{"n_experts": 64, "d_shared_expert": 0, "normalize_top_k": true, "routed_scale": 1.41, "balance_loss": 0.000245, "tie_embeddings": false, "optimizer": "adamw", "grad_clip": 2.0, "train_tokens": 671000000}
Below are experts of layer 3 (counted from 0) of a mixture-of-experts language model. Rows are named router (the router's row for the expert), gate (a neuron's input weights, with its number), up (a neuron's input weights, with its number) and show model dimensions 0-191. Each number is 128 + 32 x the weight over its row's rms, rounded and kept within 0 to 255. Numbers have three digits each.
Before each expert's rows: a language model's description of what the expert responds to. This comes from a sample of Wikipedia text that the model never trained on.

# expert 38
Description: Table cell separators. Pipe separators between table cells, usually after a number or blank cell, plus semicolons closing items in compact lists, such as 1–0;.
router:143118110128164191115142145138125136139121106139165162112161122108095139113127120108172129141134074137145096136092065138196117089115100143106083109199149113123073092117169197110134151159159140081148141112090110140098195104082121108104114124128130147110125132113117124134095214193156120148137144203156146151105109194153143145094135143117155153204128149152114089161198237161132131162145122143155143157056162117112173133065183164148181165112079138147103077134145104104119115095170129145101172123140190179134159085091139106114118205148104096146175126117116136157140118076106101098
gate5:185109094110128157084088080159129128170080107109128166109123146170154163067100102099157171154165148144118154090131111094140099101086129119146102123145157167179127198146123143136138131116115152132123172113118073130143151128066070125174072117176120138114183162136074139105071152049102105136097180075113148097169129147107154124092148146189126119147097138102170105145119136147107121132103137074098136147155071147134183092105178098145170045134146145141180090105140156110086119068061173118116091121073086090071146117132140168119154073148100113111172103129065106150082135185163134112
up5:166150154124155139139128092159094147096150122152108127077114176121068140208126147147111038116169173124146142102127154198167152118113178169125143166107142167172179151124165130157142175163199172052135136163125115134115211176117169153117130106095116163063201169117109133134148159148127126127176073143132116142170115168148085118159092173160121071160143154119062133128129109072066132147162126088157167110099096104188147215149133162142110100172118155130121075136133078146148105067115142123099119101115132168149131106070141076154114126112132134142119146081131110140122135123166137134
gate6:158109094151141125142150163122112082078120079103141109140119077153162155077124122116182165051087113188128147122075125108087130113112135153167080124083138119113136135140193157113122149090131152126102106091111123179172180081124173154156146165131143087159125167147124077110119131181173152156133156155101095076110118083126117094188054088144158119116132140140208170154161177125086202166137130209080159092133149138111100081088120098136162166120138144121146108155050144129104139126089115101147076151118080146164110086141135082161155117172116098095115142158120125080143135151075160053
up6:110142163103114129115100122152141155173141160157103152116129176094104120178157117128070074183148137072133101102176138129185142133164118122092172151172119118176143124129100091121131108145131104142165131175141132091061063160152077101110127114107120163133138078121150149146131112072103112112128122086177166169131122147138180149072189166108114142138136105140089079144106084116178031076110137063207095164106122124137147175163124164109099105142137070127135153111225127108163109125164167139122169114149157131084167145108103173088094155085139161166131114093155134151122108102153112233
gate7:103138118121148068108095182159159161127167121150143138079087114118148137144103087161131142106179136173096111158151076109185185093111136125123100156108136133156108067088062135130178162140191180137147197138147132137081117173124076124130106148155078119135155043106121135161096074092115062159125168098143130152086142131163139174115165185094129132116121086134157100107092118131143130138143157116098136183053138088095130189142170118162059136121075130104172104120127125098095190117139125084152119138124116195076160132115133167171108173126123041171147108168137146180164125144157125098
up7:157124142134107192148156072092098096136090143110113116176169143143110115113154172093121111152074119082154148096107177145073068163149115129129160099148121119099148190164191123129077088116059077124109061114110124113176137086132176128129150111101179136119108205151135126094163181165140196096135095160108127102167120126096110078139091079161126126141134171118097155147167137125112123117112100138162116077207119173160125068115087137098189121132180127152080151129129134154163065141113134172106141115135145060178102123146120091086152082129135220085108145092122112077098126110099129160
gate8:075143143158089115110074132142123158108169158175131138052116184113097099164161150093057064097186095159144050136151074112129129143178111133144082138170143122196119095121126136134134096166127190097165167121104110107159148189146176134124147136096085192068166124142099107111210117165145124156145149142115089161095078170151117166145113158089113116117182178119090082092108127156092105149095087136138128129105147122151115172111138107106085085143124093161110070110143087150138181123144157101098124075113145138084105149128121130134090112129089124148131114132114119166100109004110144119
up8:080149132160105107105089143162105165121146160147124143095119177118098096142184155104070075081190080169163061165144093126123124156160117126163093118168134157207143123105132122142149108156143171081168157153097104128160181190117175121124136155107079221072180141149087105119192151153112137146118132146100072137105065191151132158142134159099120102145183172115078094102111159171113092169109065121147140137104117125154118160114122122106097104150133071152113069095121089138134128111113146124105119096103138158081106133105159114147076110122074107156151140152106116176126110023091140091
gate9:148103085129085120114091086130168123123124161070121121104133095120176197128082095147157124126170116130088123175160084108178181087111150157133148191096167181041072126156165171160144085163129091079091137118093124129088155167131081085107115153161176150123143089092109143154090132079125154090103149064181199119139105092090164117121107136124149140067139128115148105083126146180111176138134178113147163124125131131160130076117115101095153106171130128100161111148118139188113121106090104147085222064107120162077089086168150097134171116141138079147154125126114130148071103136138092097
up9:154149160194148130107084136128055114126078129158177128053129117118100107140150130094118118147164131069146063120118160100095087117128120133114140147109094127180140128110109136109144138090169128162163164110101155134132124104129171188079145112115085146178157129164188134079184138172139148140149103207097044142124100121162081134166146113127098137153208102149134166135119081080109087081196133134123091139102147101055149172145144172153072187080150137127105132066109095135121173141124146139139104170147152111137158160114120141140152145092070218137078159144166136139176079129143156125

# expert 40
Description: List-row colons, pipes. Pipes starting numbered rows in track listings and tables, and colons after labels such as Producer:, by:, or track numbers.
router:095130119101182152115111105134129088132122109134204168098130165113121143119147119158104145111087106073146072135134095150139159108115107137030081106141155112153083098096144161136114136175157182141166165101130166147065158083141111136103110142125147152106137106098099124166151153160141083168137145196190114158095107137165133104061137170000148156150146133156154106140173164143119131156159167174141150138093209084089155159100148162088153139066141137106158111137119134114072151099104131098097191156121185158118157143149101146108123162155100094084165130118162190126134141119120116109
gate2:194150149158111153109100070152127194143140188067170138123099158163144129090154064159075131094188086154151134116141148208128143095159114105121154071129194128089120096095103157139125137124156120138146135124041126179192185163129148172120057132088109126119173101110149157134109137109164097151125167121091125166117071086107140110139140145140178182126147130117113134100096120143123146162142104166155083079139087057154121127179122161137112140155072118105079140089148131099075132154075153146158149118111152095103171137134163116110134117192138083081191166182113106113138108157137160072
up2:157099131091137161111141114111173145138117116093153102040176132115151180120114124146118061085148163079100086176115117108168145096145121208086134133118148092159095192144131090086155121155076150177133168185147110113076144158147115124124088101158149089081108192115092115130201072082116144148158117113146104124093106135077148092154184079128107125136057123104124139180128122121106081149080142134159124107158043125102102053108144074100162070135155074114158108114134088161139122114127112211131169156142126080132112174158104176109103125135111133066156100166118103136130134137152113124
gate3:088099077095136120161097189177128167145179099120067164101071156132140154130143113152109146091089173189140146146123139154141127172086142112108117114134141183130142087107102109155111171140105150156105147131154082101113144119089150091106075097181100093069141109148111095162122166153126096199144084162123051086112129178089153197131118109062098083173142126094137074093106137129146098163106185165151204166127157170150092057140147141079105112144096101106145123172116102107140155099132100104132157134104061086110101148089167169116098107138133146122160065121099126065105168099146126168
up3:130165170166078165086108078092146047165110120123104123104111079134127094138137118084182107187144088082109136104148159159127101108125154111110158185074191121147134109132058122116151123129114070162141098118108205113175119119121115118144150133149149148184146083093157175104150125104122178081169110144121178104147129077131073094109160092190149177078151076089166189105128156081106144115107159136091114100135102116155118120161072127186112121109169158115179141057117107150136133125104100165098168127145127122153154134147191099155098127111173128042130175122178089143152108165126180135
gate4:133139101162141152118114117112149123186106098105163108108077059152079119077144139088122149132136128084125119099178137086124167061157122183134085152056111136160135130106131143186124127169136123157153149113137148166119141114086082107152079183063120080135113179134076153117111135086162103159101170144121133127139034142112092074086178136129133138110169068117105124141121147127161134158110117144100131098109182064157144125111131123188076124154107131117162087063138137148100112113111132109099119162092122137103191219153130120111219099133155187175148053128096131152098140174134071149
up4:109120150060121120096095153120140158110183166140159087158153147164147123200123102148151096133068134117113091100143132177137141135153123105115176128137100189115110144192160100129156117166154199106102167103081131112164050105186132212083235136125176118133134114110156122086122130130098132130171062119135138115174135065118094182145134140194125089168111165140100061093093063117123155152107115118179123099145060146085135148122165130150097078128142059164143187195160118127135149152125094137103086125127114086145087140134101145116140128153149139128086146092140088103149145117141162126
gate5:125159116076108173099118144128127067076182168199182158123119172119138155155119156171134124110182102152133092166115092119136140165147074060118170155155084115152116155120157116110130105038121092150120141109155156093147129115166109181070161107111126096118075110186124132162168073123110111134126088083127131124142148190166151096114180150079121176172130154094094163199186163141161156104116115173105113119190149088100116067093137128075170135133195109124121093139127127139118096112080143147193118106182120208174147143153079124124121122140101115132089082117131140161168139142095154145
up5:125083133170162094159143125126126183176079081061057099138141078134118093102122116078117120155072149106108168086146145135121109099111183201124097098100169132111134110127099136150125151218131163098138107154113112144114135133087143076187098135152133171117177145072131132099087176125147166130132165181128139111119108064092118158154066096160122070074132090154170097051088089106092094151136141075133146142072107176162147189164116130175083115119079140123153151107130125107150167131171105114064136153081128046085109116109177130124129131108165140124151176131124118103095131106145100124
gate6:130130133136159111135153100075146185138107112094190110158164161181110213115130092145106145122089159102146120102108117093194124122101140148128079087080106179132121070126140112107140140156125176112142151077127097134118174097187129142161139200145174085075097153171084109099106113133175093120153108157149208157134115167109097081062125152088158135176127169170117123201103131127165118186109141135197152101127214104127138133126131101085177141133143141101162148152141143117129183156137069110084145103098097168150150073181156142089127125146147085153163067147100171125113133154178128113
up6:106115108150079168159121095134111109122106129105093195082049090104112062113133171111148136153160080128056165148162114149080121109126115125111162145156187076171152156133126143176160102149143105158111060217160147136115106146084121105134080098145105142159148127054126113179118174089084157119113168121088099138142135079128174161190090073167091134064124101079159125050141115133112145075145123146085080126135029137154116132134142115134093084137133122086114108118144122134138103099130152130156155185136154076135083183098136118128171120107080139101130173078120091131130095139129148117

# expert 61
Description: Table pipes, parenthesis openers. Pipe separators in election and succession tables, opening parentheses like (M, (b, taxonomy labels Kingdom:, Family:, and the piece -ote in devote.
router:110155108094161109119127181135048090114095098109132141106177138061100138086126148139117156127074072099126091151091088112127130120137127142049087093204173110136070137099143187102146133150135125119149112093112139132047167093152144116094120146125137154145096127139138129127134149188106077166134163215148144153105091142172096089096132152080128127153147152162138111165181213143151106142150159153133116200094187115096116137048163145133125190056131142130132089117100083110107122116162112161082196104135155164090176141111120155099157206100117154105126150114160135128145138096113104116
gate1:126149148111096123094119186101125116150121156138094125096082158085144116131127136148103107129132139171083141177137131115159167208127159124154156137130150101092190111138078132153108122051127126121170155180154164147118142133114162184138158101070127153106123119080213162151112106143160133115160138139142128187094070130091052099134146192142114140129150148089130131097154130119099141075181141115169057130151121100144066077109150074122101163104086130107144129102055144153137090099114163188167176068135160133132080179134147057153104209142124125140088192127137168138173142078091131139
up1:128120142109090119096135180110128117171131165144076125115105149083155120122113145134112106137138126164074130167128125110160170183158153121134194143149154088101177102144076122148121155067132111127178142183137155151142155132119135162142143128067146145118107121084209191141103093135183148119136128137144124160096085128087060109119127177149101154122154140070140114106162135123107148065185129121165067107160115100148077104095132086078113160119087128142148118098061149162152092097099168195179174061150183130115074187142152067131109227132127129139087194144141157128164131074092126136
gate2:152182112075149083093073151143111071151110129167138105109144151142161146102125144132143199159133117122114152159128108141094104068151182159131111113134136184097070108168097128128171165116165143168139172105105095076189103110109134086090133147131164123160096127212105122110114103161097053161153155193114106124080157133145108144058092138155096125160120167115147173107113122178159191114083096136085133097120106127054152104080141126097113159138142147159102117150108122145086117157110116168135132145062045092099123113138082169156112148188064121120173158109088062145144164139177120093
up2:086029204143078146156142080107107119139115134154148153128091057155171161113138082116140108103130190141132122144102139109145131107128159104072158189136063121114148116134101082099105104129086082170131157158123151132118103125155115137099135139129144053086173165129101114123126116103141200093136140126114111149106162164100147129149116096127095154144135146129074185096153115131101170105110119154134139076231120211101058106109116089115149086186137136130093106129159145129132088140084197099154144128161144108152120125151124073096112092105164163101092030160130127143148135068135177154
gate3:168161099119125140095108100092064109077125109130136143181123105153124106108151135122143080132133107144118140174157102118092090163187099129097117052188146120118097180177103076075186189097112097126121105097111133122148126160146164055148165177126163088117104136143115165164130172169217174039101165169141080154117134130154124114150108134153149132173161141136058161133125189145105096143167129137104104136105176158143169136052063109096109175125140185120057167182092135138147125143112104154141149135124170064115135110139158131098129179084140122132123162084111102149086097123120118123
up3:086098159137129113161141152163193146180128148122119114074136151103136152150109124132109174123122148105134119086099152138162166094070157124158141201071113136133162077086147180181074066160145159137133153156149125138106132099107088198107090078134097169136151117114143094093121083082035084218155093087115177100138122127100129138104143119101106126077095115116199095123128062112154159113092129119154150118157080101112087117209194143159142081135122070133200090070162121123105132121142149106115105124132086184143116145116098131158126076166114135127135092175145153107168162133137136137
gate4:113128115095098147125104180159069123155180156167147153144147151140159160169091144135126110113086164143137170078148075145108113107111096167072089105213091090215076138090119198175094172160128094108153154099120146142084085122148060157142104158120108154089125106188116173121128138170148091150106174148131098125135111134179106133123143179049168124137115128114132096147190094116147142175148112094141123158155146146107101173097151130165131138074097172163043159111118134115119099113143141133084097133141115103101195101068100164156157149096056126163144086132116125173174090090117131130
up4:104129119094094137128107184162069126153179155167145149144153144142158154164088151130135112105098169142138172080146080142104113119111101171075092113209100084211076145077113199180087172160126093101151149092118134136082084119148069155151098158120108154088126107184117179118134134168139092145111175135126101128137108141176106122124144177046167122133112131110132089141185087122147133165162115088138124159158144148105097179094158127171133142074102172166051157101121133115119096114142138137087093134140123099103200110067097160158153151094059125162149089133117128171177081093122129128
gate5:123125156096094063135166147107169105116134076091121119196089120139075134083146149172169148128147127094149162167116102156131182141127157147076147158121134090164127120087150192073134082148180143077120140120125114158091124114168164103153068127053146120151125148106133142159121094108126131130165050076153095160138078090128127092087122101150152118135219094161124174184184087092149059101090162120083145161075179097145158113113144124122129166145120147128091099088122163100141165115146167155123114155184149136096180195124129122134124181104149173112186130167136165120089120155079105082
up5:122122140092100061133167148119168103128140077090114118194094122145080137080128151165165154134142127093154169172114111155126190142119153163068141150116128084163110121091146184073129076150179138077123149116128113162085126112167146102152065127065141129139113147107132146160111090100120130138165056073155085154132087104129118088082129105149158113131212092158122184188173084101154066104085161106087148168079177094141153109108151130119136161146122142129091099080119160102141162122142169167116109157182142136095182191116137136137127174109147173122195118172132169117095118150080094075